From a checkpoint of a small mixture-of-experts model trained on Wikipedia.
Size: 12 layers, vocabulary 11722.
Experts: 32 experts in each of 11 layers, 128 SwiGLU neurons an expert, 1 pick a token, a softmax router.
Training: a variant of SOAP for the experts, 318M tokens.
Below are experts of layer 5 (counted from 0) of a mixture-of-experts language model. Rows are named router (the router's row for the expert), gate (a neuron's input weights, with its number), up (a neuron's input weights, with its number) and show model dimensions 0-95. Each number is 200 + 40 x the weight over its row's rms, rounded and kept within 0 to 999.
After each expert's rows: "comes after" lists some tokens at least twice as common just before its tokens as in all text. This comes from a sample of Wikipedia text that the model never trained on. Tokens count by the router's weight.

# expert 25
router,218,235,220,238,297,149,219,156,192,223,138,200,236,202,153,236,151,201,216,214,245,214,238,204,188,262,242,203,222,157,155,193,331,229,126,196,242,172,203,197,237,161,195,137,208,247,147,240,194,216,183,214,202,189,227,140,192,222,214,155,210,140,203,205,242,205,146,180,224,228,146,213,288,248,127,145,163,136,143,239,222,198,275,174,168,201,215,203,239,177,219,223,174,236,271,152
gate0,217,164,183,161,151,168,153,194,168,229,229,278,197,164,210,252,216,278,206,215,216,249,191,205,255,215,216,176,221,248,174,255,221,79,215,203,194,297,173,209,201,228,192,165,214,226,152,182,211,150,276,161,195,207,230,198,168,208,230,193,151,253,165,162,146,190,127,173,281,197,206,198,184,190,130,196,121,241,169,200,216,162,211,267,203,212,193,123,223,180,203,134,123,266,242,192
up0,158,143,233,211,157,155,243,237,207,276,127,164,211,260,259,196,131,163,236,211,232,207,176,237,218,176,202,238,190,228,179,200,219,212,190,316,189,270,238,259,109,296,133,171,225,208,187,217,192,193,249,195,161,208,229,168,213,196,225,216,209,246,172,158,79,188,157,190,215,162,188,261,183,189,187,207,147,182,141,148,163,185,222,210,191,239,194,158,210,161,205,160,191,270,185,206
comes after: " ", ")", " 0", "%", "1", " 1"

# expert 9
router,239,233,131,131,159,253,258,144,177,239,172,180,208,210,168,165,164,148,161,216,328,194,186,229,217,212,147,188,254,178,225,163,175,201,231,223,137,155,221,146,175,134,179,204,211,243,204,182,153,141,217,180,165,163,191,216,252,203,259,219,191,238,197,116,238,205,204,266,151,171,276,186,133,195,220,149,247,176,201,271,257,197,134,221,246,168,149,167,185,167,212,234,179,221,210,183
gate0,160,187,217,218,238,125,243,150,176,242,163,293,223,246,245,205,180,137,151,137,249,256,243,262,233,236,171,266,239,261,203,142,201,254,206,193,224,148,162,232,202,147,270,237,181,191,145,229,238,222,225,237,207,192,183,206,243,206,152,180,124,218,251,180,252,200,192,218,213,215,198,143,196,183,242,281,203,177,123,240,237,226,184,186,215,165,147,267,189,241,143,200,211,167,249,164
up0,141,153,216,198,172,204,275,178,207,158,143,269,175,176,206,250,216,95,190,158,203,180,313,185,216,164,210,261,210,290,217,187,277,251,250,162,147,173,220,154,132,135,232,220,221,241,154,228,133,215,120,242,208,243,167,191,205,165,200,206,205,223,282,165,156,216,221,148,192,197,213,154,215,181,250,221,197,223,221,212,176,192,183,220,186,144,185,169,121,171,180,176,201,224,185,210
comes after: " the", " The", " a", " his", "The", "'s"

# expert 5
router,253,151,222,179,200,212,175,173,195,203,170,155,200,161,209,200,206,187,172,266,235,185,200,193,189,226,222,161,196,202,168,179,152,263,150,195,239,180,205,231,186,240,176,235,164,174,250,180,250,228,198,218,214,187,250,267,132,114,252,235,246,232,201,141,325,152,192,233,161,167,157,151,290,249,237,146,237,181,181,195,282,215,267,226,277,242,139,217,159,203,236,245,180,228,140,204
gate0,223,250,157,126,150,202,233,225,210,270,190,163,172,156,237,198,290,253,181,172,164,263,196,198,150,183,175,181,217,236,271,155,303,196,196,99,211,191,228,123,174,176,216,161,219,213,262,149,125,244,234,226,154,241,197,179,184,234,150,151,183,204,165,161,202,153,215,210,182,182,189,216,235,200,173,198,190,118,178,202,199,167,155,255,241,126,183,190,149,231,174,255,204,228,219,255
up0,216,219,194,210,188,231,159,253,206,178,186,272,161,166,209,100,190,224,231,156,275,184,141,198,149,156,168,171,196,276,115,198,190,249,177,157,189,240,170,161,276,223,159,242,221,190,188,263,227,223,208,169,157,180,147,120,241,176,240,249,221,230,179,192,218,207,236,234,243,152,230,179,273,170,165,190,162,132,177,206,109,169,168,164,135,206,211,192,202,152,122,209,243,239,178,196
comes after: " K", " T", " H", " M", " P", " N"

# expert 31
router,168,195,161,170,169,239,219,264,167,227,215,238,124,156,138,234,240,207,186,206,300,159,246,273,258,171,154,237,199,188,160,138,157,227,195,178,195,213,152,161,159,161,169,234,115,236,244,240,185,212,164,161,151,225,161,209,241,227,229,204,208,211,179,167,248,243,223,263,186,192,228,199,148,178,300,159,216,219,127,180,204,226,157,292,229,160,230,157,209,167,201,266,212,217,157,181
gate0,221,238,162,199,205,179,236,200,247,209,154,143,261,180,148,269,241,190,191,216,210,119,130,97,205,187,252,185,237,188,215,186,123,161,278,183,185,215,194,157,218,161,227,164,194,188,221,212,137,228,194,180,188,188,185,179,224,161,214,197,177,121,209,117,142,245,165,239,225,136,235,243,200,156,170,210,229,190,169,209,234,269,253,247,150,188,197,153,154,113,181,217,120,194,150,228
up0,128,103,172,185,135,253,256,156,189,194,200,163,164,221,243,151,188,249,164,211,159,190,207,197,101,179,135,181,167,165,242,249,252,220,211,265,218,213,265,136,258,241,208,181,181,179,280,187,152,196,155,173,243,224,216,254,232,157,250,204,194,287,232,202,199,194,184,181,204,264,198,198,222,181,209,204,205,237,243,203,197,199,157,132,193,218,182,278,271,266,255,201,227,214,207,157
comes after: " in", " the", " his", "In", " In", " a"

# expert 22
router,270,189,256,146,173,181,257,193,217,222,253,144,195,151,142,197,198,175,190,216,257,131,243,162,197,154,182,210,217,219,176,174,175,189,266,229,274,190,218,164,129,216,212,170,234,183,185,114,161,269,204,256,188,211,147,160,183,178,165,263,221,246,182,213,182,246,183,191,278,219,160,297,166,164,209,163,153,200,183,173,145,286,226,174,133,227,240,213,113,177,210,182,234,183,228,209
gate0,199,204,182,182,233,186,241,197,170,161,197,185,268,201,206,96,274,172,197,177,166,223,146,210,149,241,206,210,179,232,232,158,217,194,224,275,208,181,191,125,202,271,284,180,175,212,156,216,175,152,184,264,250,137,93,209,212,238,246,208,128,206,169,184,184,206,172,170,185,215,234,130,186,228,164,201,286,166,207,213,141,176,200,174,171,205,276,165,234,198,251,101,206,223,159,183
up0,210,205,219,194,172,224,195,232,114,244,322,252,233,225,174,259,235,240,220,176,213,229,163,156,143,166,160,205,247,222,277,153,197,187,214,283,234,211,235,230,153,161,187,259,166,236,156,216,165,228,222,169,261,207,230,171,214,189,162,287,230,167,146,154,190,206,149,171,186,207,274,173,221,250,181,208,178,234,157,183,219,137,170,180,159,229,224,185,227,247,268,231,180,272,219,265
comes after: "-", " |", "|", " •", ")", "Personal"

# expert 19
router,230,149,163,275,230,194,250,204,211,276,137,155,251,189,249,153,205,188,160,201,178,179,157,173,164,144,220,202,264,223,250,238,177,168,214,282,234,233,154,188,201,279,147,221,218,185,215,266,170,214,240,240,227,178,206,229,188,182,183,134,188,208,194,249,176,220,197,292,187,223,240,184,115,248,264,195,197,191,170,140,193,165,142,195,218,271,132,237,189,150,142,175,182,214,128,240
gate0,197,244,169,234,210,258,181,222,277,269,178,185,160,269,211,263,289,165,191,215,221,216,195,182,244,281,209,169,116,208,236,190,205,193,218,188,201,216,111,220,208,213,141,215,209,145,211,252,162,183,142,236,188,215,151,194,189,176,205,251,178,212,179,173,226,215,218,250,200,227,178,196,228,243,214,247,165,272,192,231,158,128,175,211,263,275,159,185,103,210,164,168,92,179,229,206
up0,186,147,233,153,175,150,188,184,132,136,203,198,233,151,194,143,137,249,207,172,177,190,202,226,158,141,191,258,257,162,168,179,197,222,168,231,192,253,329,169,247,242,225,166,188,266,187,192,252,225,226,195,171,138,235,159,221,252,224,178,209,161,247,229,172,150,244,134,236,161,191,211,179,158,169,142,173,153,218,188,224,231,195,136,145,97,206,213,269,219,189,214,244,196,163,190
comes after: "\n", " \"", " (", "==", "-", "==="

# expert 26
router,197,166,210,222,196,260,137,148,178,228,194,277,175,160,169,115,145,199,166,175,226,181,243,245,267,209,235,136,243,251,112,227,133,239,226,246,221,150,179,216,252,248,150,192,190,209,154,215,188,299,186,205,244,253,195,253,197,133,214,162,199,148,226,129,239,215,171,195,175,181,203,180,190,255,152,199,193,171,161,188,267,213,170,157,230,207,250,222,197,180,174,252,180,262,134,172
gate0,129,227,257,171,180,212,268,207,217,246,211,186,288,161,202,233,185,177,244,183,249,244,117,191,152,114,251,193,271,185,191,206,136,198,165,250,212,183,202,122,165,207,135,204,269,272,186,163,233,219,173,179,196,176,229,174,224,207,194,253,177,185,300,136,144,137,190,194,185,215,251,187,203,135,202,193,221,253,210,127,149,167,204,211,186,186,202,190,170,180,195,232,211,211,157,282
up0,228,118,132,226,189,196,159,193,188,209,302,154,166,224,119,137,218,245,246,193,200,189,240,246,181,174,199,151,220,119,229,163,207,150,218,229,243,215,229,244,188,226,286,164,170,163,169,250,202,211,259,178,288,131,244,171,223,223,255,208,128,227,234,193,162,202,200,236,272,215,233,184,234,222,153,176,210,198,191,202,230,241,258,182,217,185,170,196,121,241,182,126,214,191,180,153
comes after: " |", ",", ".", ":", "′", " ("

# expert 27
router,200,168,167,244,127,242,244,250,164,233,144,183,184,199,258,214,152,188,187,209,139,192,141,146,170,163,197,174,175,141,245,229,171,184,188,165,238,196,223,256,217,192,179,227,201,151,171,241,141,261,273,240,192,139,232,142,240,268,236,193,155,126,217,167,158,153,296,160,169,173,181,251,239,151,181,162,216,228,248,184,186,177,191,181,203,240,218,186,257,258,145,147,240,120,217,215
gate0,182,161,233,229,190,126,167,261,221,223,233,188,257,200,250,246,157,190,149,215,151,150,253,211,224,225,178,272,233,188,168,214,229,248,227,274,155,243,175,227,158,270,249,180,236,200,181,179,178,311,195,215,143,186,183,241,219,258,218,237,271,220,280,164,197,148,141,164,187,170,194,197,172,192,265,212,210,138,185,136,178,263,262,180,141,179,226,179,199,174,221,209,272,190,153,188
up0,227,180,168,199,212,223,192,154,168,219,202,187,214,184,130,141,215,239,290,195,202,210,225,261,243,138,175,197,155,265,226,290,200,169,129,158,243,237,239,234,206,165,164,266,238,186,228,225,252,198,227,217,258,263,271,193,202,148,245,202,95,161,194,268,191,174,220,250,206,167,239,193,209,249,194,145,167,210,253,255,255,201,113,195,177,212,170,212,204,202,185,233,159,251,245,243
comes after: "\n", " non", " co", " All", " Al", " al"

# expert 23
router,239,142,226,217,236,206,160,141,193,220,196,199,207,188,173,164,131,204,168,185,191,192,223,213,237,263,263,162,232,238,111,278,147,275,185,209,239,144,197,210,225,221,142,201,236,196,142,183,180,294,238,243,273,249,234,244,164,154,204,172,206,200,240,189,284,231,141,178,157,186,155,141,189,227,137,193,227,143,195,197,288,205,185,159,241,243,246,199,217,163,201,240,219,263,181,173
gate0,217,177,215,226,168,213,235,200,155,160,218,304,221,235,294,190,206,288,234,193,181,276,200,244,136,277,196,249,219,189,231,241,256,217,245,263,118,228,201,193,169,209,131,204,211,169,222,156,212,198,144,219,172,237,117,270,162,149,149,231,170,185,201,195,196,252,185,188,174,239,205,221,247,224,192,158,177,196,248,161,156,124,120,214,224,158,215,210,153,155,181,189,233,171,187,218
up0,214,165,200,199,183,194,171,175,195,304,206,180,193,133,119,163,262,170,154,134,156,156,233,187,203,161,219,157,187,174,199,189,230,197,219,142,219,201,168,219,174,268,291,233,183,173,232,251,40,230,195,146,210,115,253,212,206,161,207,293,215,258,198,193,196,164,208,244,220,175,183,223,194,174,201,200,232,155,221,237,185,190,242,238,229,181,207,143,179,179,182,262,184,212,247,218
comes after: " |", " /", ":", " known", ";", " is"

# expert 17
router,155,155,158,251,196,166,166,156,227,231,166,163,132,228,198,281,134,156,241,157,181,188,253,191,247,139,193,233,218,233,268,157,191,164,186,199,120,290,224,152,205,254,232,194,271,200,148,219,211,219,166,192,200,140,262,236,205,162,253,211,233,217,177,250,228,150,214,211,166,237,229,151,279,217,178,240,163,256,280,151,178,160,203,177,169,145,151,230,219,190,220,197,149,203,230,187
gate0,212,144,168,200,224,171,157,216,101,154,165,171,202,180,160,246,225,261,158,250,207,206,245,185,156,132,191,220,187,174,188,229,208,153,180,308,182,175,190,138,210,190,249,214,154,178,141,125,239,221,172,146,174,217,233,215,194,188,203,224,162,139,230,121,118,206,205,190,217,229,218,247,166,148,254,206,238,192,250,218,193,223,262,171,166,215,160,169,263,177,243,182,235,195,143,94
up0,151,176,180,164,222,167,191,181,126,233,236,143,198,201,232,203,244,238,210,213,211,223,225,227,218,222,249,144,163,126,192,244,213,241,284,226,186,232,218,145,218,172,276,277,294,228,202,142,249,198,189,176,197,134,214,201,262,285,254,231,242,279,186,171,211,233,207,190,210,204,243,237,191,169,210,226,209,186,189,129,150,174,224,163,158,201,233,202,282,215,198,220,293,175,269,232
comes after: " of", " in", " to", " at", ".", " on"

# expert 7
router,167,134,190,251,216,223,236,272,207,230,172,174,231,98,152,155,169,158,249,193,183,193,191,244,211,163,237,147,157,259,178,222,195,217,165,271,221,243,218,215,251,200,161,221,260,171,209,146,201,239,150,193,244,227,233,243,213,137,226,262,141,126,219,196,242,250,221,171,133,146,244,216,219,187,230,228,251,126,263,214,249,132,197,239,258,252,176,245,176,205,214,194,239,240,209,229
gate0,260,126,162,218,193,252,146,242,196,192,217,265,169,243,171,273,200,206,236,249,196,152,183,221,195,182,194,153,199,151,185,245,286,174,166,201,200,223,225,199,241,214,275,152,198,262,234,225,214,290,162,235,223,232,165,269,174,257,189,238,259,143,166,160,232,248,247,212,225,246,274,230,214,116,165,120,213,208,178,187,217,157,170,157,179,166,170,214,223,270,180,209,243,184,236,169
up0,183,155,143,145,253,245,175,246,168,143,184,255,103,162,180,202,238,161,197,270,183,135,160,224,170,195,169,264,207,201,162,262,155,119,165,227,188,258,232,165,240,217,224,104,232,164,213,191,177,205,183,205,217,281,183,285,214,196,125,182,173,156,195,211,180,240,222,198,206,163,168,250,192,172,262,156,266,211,227,207,234,158,202,149,199,150,183,248,152,250,198,207,181,205,245,231
comes after: "–", "|", ".", " a", " the", " ("

# expert 6
router,253,191,170,177,175,204,155,109,192,250,179,211,251,212,177,201,168,184,172,225,227,186,233,183,218,280,245,128,262,232,168,260,137,227,163,244,232,131,128,185,172,271,171,179,248,198,174,183,203,294,266,230,262,228,185,283,183,203,232,172,221,220,263,203,260,211,162,221,189,213,152,142,211,211,167,197,264,193,164,214,276,229,221,138,195,237,232,175,185,187,207,238,157,217,133,175
gate0,230,206,187,267,254,220,313,209,165,263,210,195,161,123,296,184,188,195,173,206,181,236,181,184,163,220,232,201,134,156,243,130,205,243,203,189,170,271,184,259,169,194,252,214,160,239,216,244,222,194,229,178,147,204,185,252,224,214,180,200,215,201,178,213,188,155,234,272,195,163,154,158,280,196,214,197,229,287,222,199,259,154,232,189,129,160,210,139,210,168,213,209,126,169,238,265
up0,233,240,251,192,189,236,121,240,259,129,154,240,141,211,195,189,153,231,202,213,240,126,172,247,138,184,143,144,286,172,244,188,162,161,194,187,241,157,205,220,241,135,208,170,172,233,196,250,235,201,252,230,176,201,262,166,173,169,214,217,146,269,176,165,173,187,206,124,178,194,195,178,247,150,203,129,136,198,213,226,226,286,202,202,235,237,188,196,171,178,127,198,206,254,124,197
comes after: " |", " (", ":", " L", "R", "|"

# expert 21
router,232,211,239,148,237,210,242,172,196,211,168,188,243,211,145,179,294,185,197,211,202,214,181,234,123,156,127,200,225,190,276,183,346,157,179,155,206,205,197,188,205,272,203,175,199,237,217,200,265,180,180,233,238,232,231,136,205,232,228,189,233,117,232,238,218,166,253,181,174,225,326,191,224,186,249,213,165,238,221,147,152,202,249,262,219,215,189,233,224,217,154,171,211,184,166,189
gate0,240,206,190,191,200,222,178,255,147,260,233,181,246,261,139,185,228,159,258,191,269,147,213,261,173,190,194,201,196,158,221,235,287,187,238,181,181,239,147,120,246,250,158,183,289,225,238,139,158,188,136,219,220,166,167,221,171,179,161,149,130,244,189,187,186,144,144,181,212,276,176,208,201,240,184,240,264,250,196,191,158,166,211,191,266,268,158,225,234,231,194,238,226,185,175,150
up0,160,173,147,181,188,152,193,267,169,156,207,205,180,183,196,212,278,175,212,178,270,219,196,243,181,224,251,266,187,268,252,162,182,174,211,146,152,239,234,158,223,232,155,254,184,241,195,212,219,208,174,200,83,170,202,255,154,242,280,229,172,213,136,216,161,119,231,202,160,144,221,171,224,212,209,245,183,192,206,167,200,145,167,298,242,257,225,206,242,246,252,241,239,213,218,150
comes after: "\n", ".", "==", " ==", "===", " ==="

# expert 24
router,142,252,171,239,218,174,155,208,189,216,180,189,283,191,210,287,219,174,166,203,179,225,234,183,249,185,239,224,182,214,266,170,205,167,280,224,148,212,239,228,235,136,213,225,241,149,161,266,213,209,230,152,216,265,234,252,236,155,289,180,221,221,136,203,245,166,177,289,187,226,234,172,195,196,184,275,222,282,280,198,203,213,172,173,212,153,229,231,150,218,206,152,132,145,207,221
gate0,168,233,218,226,176,249,176,232,144,282,135,273,192,207,227,234,172,216,163,205,272,165,192,157,208,197,241,185,217,170,226,225,176,233,197,185,278,190,226,201,203,181,188,184,197,226,168,219,164,117,162,193,202,266,203,137,181,178,246,207,147,246,184,116,269,245,260,227,199,226,284,249,146,188,181,203,154,172,160,146,175,212,212,271,202,171,189,147,136,127,218,161,112,180,149,224
up0,226,164,226,166,195,140,192,199,185,119,172,132,240,193,163,217,228,243,233,140,210,220,208,297,188,130,153,180,238,125,97,228,204,206,221,238,137,198,195,192,249,210,227,232,217,200,189,165,258,240,245,158,148,226,219,230,139,240,145,259,242,130,145,268,242,186,138,159,187,249,244,184,208,130,218,211,224,213,139,227,195,213,177,170,203,229,232,230,255,209,241,260,210,206,183,179
comes after: " is", " as", " with", " of", " for", " in"

# expert 28
router,172,166,165,201,199,142,216,220,227,227,138,210,213,153,249,227,185,219,239,183,190,134,195,161,176,239,251,221,128,232,167,226,171,205,211,239,255,194,232,125,183,207,159,228,174,173,224,228,211,159,132,234,187,120,76,176,216,190,187,198,189,251,130,235,112,232,222,174,160,166,217,163,167,194,267,255,205,197,231,189,237,175,179,167,224,220,233,263,237,200,246,98,236,140,172,257
gate0,184,290,170,232,207,185,215,229,260,143,194,127,170,166,198,173,138,98,250,171,226,217,276,200,165,236,228,246,202,193,187,189,188,192,153,151,140,210,173,220,228,222,142,185,172,201,218,212,288,168,178,181,158,232,210,207,237,232,145,184,209,112,210,128,236,146,168,143,208,122,231,195,224,228,210,141,219,200,153,166,232,191,185,246,208,193,172,211,256,246,291,208,210,191,116,192
up0,279,277,138,232,179,186,236,225,280,158,183,207,271,200,169,224,77,173,239,214,177,233,210,234,189,206,251,234,216,220,163,187,238,103,235,167,149,210,227,227,157,260,228,244,148,199,177,145,217,208,239,197,171,267,192,155,205,211,165,149,158,205,223,217,197,177,222,159,196,186,190,187,183,192,211,195,239,223,163,181,222,212,225,229,147,237,199,227,269,273,270,246,179,197,155,304
comes after: "-", " un", " re", " s", " dis", " d"